{"n_layer": 13, "experts_per_token": 2, "activation": "squared_relu", "moe_layers": [1, 2, 3, 4, 5, 6, 7, 8, 9, 10, 11, 12], "normalize_top_k": false, "balance_loss": 0.0023, "balance_bias": true, "qk_norm": true, "weight_decay": 0.09, "warmup_steps": 141, "decay_shape": "sqrt", "batch_tokens": [32768, 65536, 98304], "seq_len": 512, "steps": 4873}
Below are experts of layer 3 (counted from 0) of a mixture-of-experts language model. Rows are named router (the router's row for the expert) and show model dimensions 0-127. Each number is 500 + 50 x the weight over its row's rms, rounded and kept within 0 to 999. Numbers have three digits each.
Before each expert's rows: "comes before" lists some tokens at least twice as common just after its tokens as in all text. This comes from a sample of Wikipedia text that the model never trained on. Tokens count by the router's weight.

# expert 9
comes before: " the", " ", " and", " he", " a", " which"
router:490410536498512489618561526524459464452469431529647524513459531476363521535516497504432465550504549531580500542462436488492538556520485509521444534501519435458508534540489498558574475457489454551440509514585546527398532511457555636525587474552491525491432539368439469428459528442546467565540476495504516422552505458412442559599491471466468518508500495444519466452536574578515550506506

# expert 0
comes before: "0", " |", "5", "7", "6", "8"
router:523495377423504541536500493487571448543538480460518455496457497434526503477515508581504456430523521470473448493566437603507517555552501486345517501537506449449382463588478476483472404461523568487518465512538494477438386562508490594505481545532507525459448537526488512521478393514486513566515463534568557503515437513526423564565508422603450454464494483536512552482346601495534475473477

# expert 11
comes before: " ", "\n", "|", "-", " —", " S"
router:470494552457562551432568555611466542496456527538494556539485540485500523521440538428521472484536515473479432465486520517429534514543467373495509451498507486463377438447520412569623535462516454564512542522532473532580458474410455531465489483555493558435435488546540476495438397520539507525498489415422464599613541475429466490583443478509470485464507578619448492509515467444566484510435

# expert 7
comes before: "1", "2", "0", "3", "6", "4"
router:550500455504610505561405533496383582489490455629615536474525469535507534438542538491483461498491511514566497519447428484455507561528518518518498521469454478551487463489538495457460519532461574548418554476466508522617509460353549603545562498433490520438442526451464601416543512493526504373504515486505527535488491550466437496443451514440499527415385554474480510447519483424509545500515

# expert 25
comes before: "|", "-", "\n", "==", "The", "==="
router:492446534482554521445419562432571451563576535508413443508442530483472460542497488441442462458455466488485443435435463465596527481517498539553551438463446521462540524515451482486545478552565413519552438497466510532398468478539559453577506505395572529536491480519605572552478560549516455452536560537554563457529425454505527461526495440534443488380410497537374491473585445560467564508512

# expert 8
comes before: "1", "2", "3", "4", "5", "born"
router:478476485517482523457441499489517491494503479640635423468461522472419540485517542493575504503521487495405468582494544466503496485530518410529506512459487518463514449439441527499516511444587509573471519496421498526570464491557597565531507550614471542455460535518433520594414530462476446539460440516561572655496469471520401455389451607509466427503556525594503485488514532486459506516509

# expert 16
comes before: " the", " a", " M", " his", " B", " S"
router:516464485546581417460488512436427446483579427451566565528476536458600455475479501468464561532494563490623608482411515545523532585521513525559486553473512433511525433506459546456611496439490512498470468482532544491618382465550463506509459571627503425541444505477565497617498519519538478560492535502451426470509513480581525458472495485550441529512493550381497507492529549427521496502514

# expert 13
comes before: "\n", " The", " He", " In", " It", " This"
router:508487541593517515573534516468447496482481379497470385488483493469504501556509559452596461510488532467545634467450552435606552525463480439447437561468500494413483476544499598511524572574538508417497532457384461463593511499533527489557422432503461468402515514523514502468603494541510603481508441523588459482554518472440541550545504435543500464544493412487539499447550462459450515437508

# expert 3
comes before: "\n", " |", "s", "|", "A", " The"
router:550470497562458519539472516472543496491476477533596452521361473480569556543444490534526514438469416467460506611440495602459547495552410482377474481543525512511553547487539425440524516446406479498500561454478458530468413495496537484534430541540406570553481539399428456532565622541528578386423506496445561502528506510452519553470460480517485501529504567461491467559466493545425520550519

# expert 29
comes before: " the", " a", " be", " his", " an", " their"
router:409463489583542485561553514513444607500444465558560538470553493524497434485510526438453402597453507464495494451454543434520458557509506555548455488454518515455427508488520570507555414444595511567524592482467481540583491444530648506529593433487441537526471568545591532472521492490523431524478509462411392437533507479525480496505573431569604458531446542552518449505500534527531555504505

# expert 26
comes before: " of", ",", ".", ":", " and", " in"
router:508513500516491509571506537495541502479444491576579570542539422459537432550499375493470523506526503538484621487439516471505486436386501431522553458448520455443551465517455433516491529580496499476443459496425641509545589478506479586484588540517607528550497486491521489518442510470541603473476493535481454514537569512489562491554466506481529609535406604532528512521434629561488438458484

# expert 17
comes before: "1", "2", "3", " |", "4", "5"
router:510466515433403531533415512503492454491477508444442448550545479484577460497539598457456456416483544458469439594513465445415522590485539574554444540478528497543546465485506437400496538503514482465527451455498519577541565463530438424449460422459426479478454549479452418589449498527525417557530548507572479498577469497436528557583466475477491449478570443563452551436527639525428522550477

# expert 24
comes before: " of", ",", ".", ":", " in", " and"
router:538606448469491551574550524524576480449540541503550368511556485494429398507500421497485461591492561466600498516446526470526543483451466387511493505474485546487388466418528417431518499539420466455523445493484511508558539428486535572563532521429515499519598460422539456501493539436539486496506478542496472559583480439446530392568488475485606507512580556479524481486455411528456509440483